config = dict(
    experts_per_token=1,
    hidden_act='squared_relu',
    num_attention_heads=2,
    head_dim=128,
    norm_place='pre',
    rope_theta=2820.0,
    qk_norm=True,
    parallel_block=False,
    init='trunc',
    lr_mult_up=1.31,
    beta1=0.9,
    schedule='wsd',
    batch_tokens=65536,
    dataset='wikipedia_en',
)
Below are experts of layer 7 (counted from 0) of a mixture-of-experts language model. Rows are named router (the router's row for the expert) and show model dimensions 128-255. Each number is 500 + 40 x the weight over its row's rms, rounded and kept within 0 to 999. Numbers have three digits each.
After each expert's rows: "mostly gets" lists some tokens that are sent to it at least half of the time; "comes before" lists some tokens at least twice as common just after its tokens as in all text. This comes from a sample of Wikipedia text that the model never trained on. Tokens count by the router's weight.

# expert 1
router:545517527497521516489570479504507506477462427469513486497450514462559517558453453480518491496457487483444523473520478515519479512476507460473536517408468558556464497565445568462561487489518506467477566483468525455479466523528505501499532539595490451440417467532446489551460527490557411570526531496538501445562456509535533492472581486579544545495536547494472439535449454540574551557480
mostly gets: " is", " has", " been", " was", " have", " became"
comes before: " a", " the", " was", " and", " been", " an"

# expert 12
router:514497489473519439463472521499461551471484450521498519520474471538556497521511522521578544541559480511578512540487493541417448518431431499459506508480515518535589521568537493558539516567424492525461462503543467479520416505559487499553515536513585446474523574463458472484486446525433529486426446465527461497443504505527534486456569396565433474499531492425485537504508492450528579555485
mostly gets: " ==", " However", " ===", "\".", ".\"", " said"
comes before: "\n", "-", " The", "==", "The", " He"

# expert 2
router:567554524492458508501483491466486511470524514505498530497464570527443459501488556455513451520490448483531513458489526608493555496478455566506419549473478527555437508482496443585464466542568602423524518509496458533468477443493447512431485505451468530550528514439529599517464494560484522445478489476489442496447537495481540497520484485446453466547469453528511459467515469481445522493474
mostly gets: " American", " English", " Army", " world", " German", " military"
comes before: ",", "s", ".", " and", "'", " ("

# expert 15
router:532502494482508509468508492542506463579459548545529449502481563516539524480491470491510548503486447568520493514481509454476441525469500497466538553495435470492456522439539478521477549480435507451449525520411558538520509456560538572555469468544509520415439487529492543520486515473499450574445572518532524521557477519545503485508512562503483552451512455500499473508490531462538538530501
mostly gets: " &", " un", "/", "—", "{", " ("
comes before: "s", "1", "A", "born", "S", "H"

# expert 14
router:507512513515555459516493531530465520523567485515459520451531428481558535550537526468420510493456527502487544549526452432573491515456480452522543487457558512479528525513457475433548481508526483593542465491604525506523442547507524509466502527547504508428549498521533468553587460516549540495561543592477463452568491475500419575539499536476499493496537570512567515507446505480509476509509
mostly gets: "|", "|---|---|---|", "|---|---|", " September", " November", " ft"
comes before: " ", " —", " Total", " −", "---|---|---|---|", " \""

# expert 0
router:522480448568504468448491455492428512488450514531522495468539448531401432516527476551523506461548547462496572481463478511527472538504467481506504463559495552540550547518536469509508496462483567519527491502527515520502474543494489542420457448457480512448492464486454500506532515600546515554508519554491533448558556522544424503458535508454443454527525451477444450452480447501536464508442
mostly gets: " Votes", "See", " degree", " Title", " medal", "History"
comes before: " |", "s", " of", " by", "==", ":"

# expert 5
router:436489474522548532512501451521425492440452416539534493535522563615477469459575509508498521552548513432474534521494469482462432466530404432523539535510534554467487515547487507475540564460508593490512447450547533558510499509482503498498545460512521506545496509550493501547448437506436539474524497506508483531496490443463482522425473497440482529510528483503489485529441548445523502568542
mostly gets: " died", "$", " north", "α", " voyage", " week"
comes before: ",", "–", "0", "1", "2", ")"

# expert 3
router:467472480489504497569419564520481477491455480418540510440550412458544577516477485471487465430472508437456456509581515505434518480535485504494467468550491467438462507487517564439500449479452547524543587484517429505468549565517523504545473494551529523525513494440500531459493532539507573537509461524503474543493480514561417528464495522502480500495473488396493532456536533605493497374527
mostly gets: " re", " con", " pre", " super", "Re", " semi"
comes before: "1", "2", "0", "9", "3", "4"

# expert 8
router:456471543521487579453521542493519505448528420517514508478486525447567489447486521488399517565453558550475539526424479461528484517530526474454463506508530529492504555473445532482483515521516466539486486494502476532487517512457577442531530510569483414528421498522528394537494505499486469526502471461484457524518419534483513515536463457459470513491542534510587513476466468495482584486525
mostly gets: " in", " during", " to", " at", " after", " about"
comes before: " the", " a", " his", " her", " their", " this"

# expert 6
router:459455443504455518473444462479482518478456503484512407484537439468482457453422536497555487456491479573508478534547475475500525479516537410499480551487548586477495471531513481488432524451496549482511467491453509455465476477513411530459512548520436546509548523531492501486543548464462519438524517474552524529559492494507537511465490571497551436492462553561439540536611496490500555529526
mostly gets: "ers", " people", "ions", " they", "ities", " women"
comes before: ",", ".", " of", " and", " in", ":"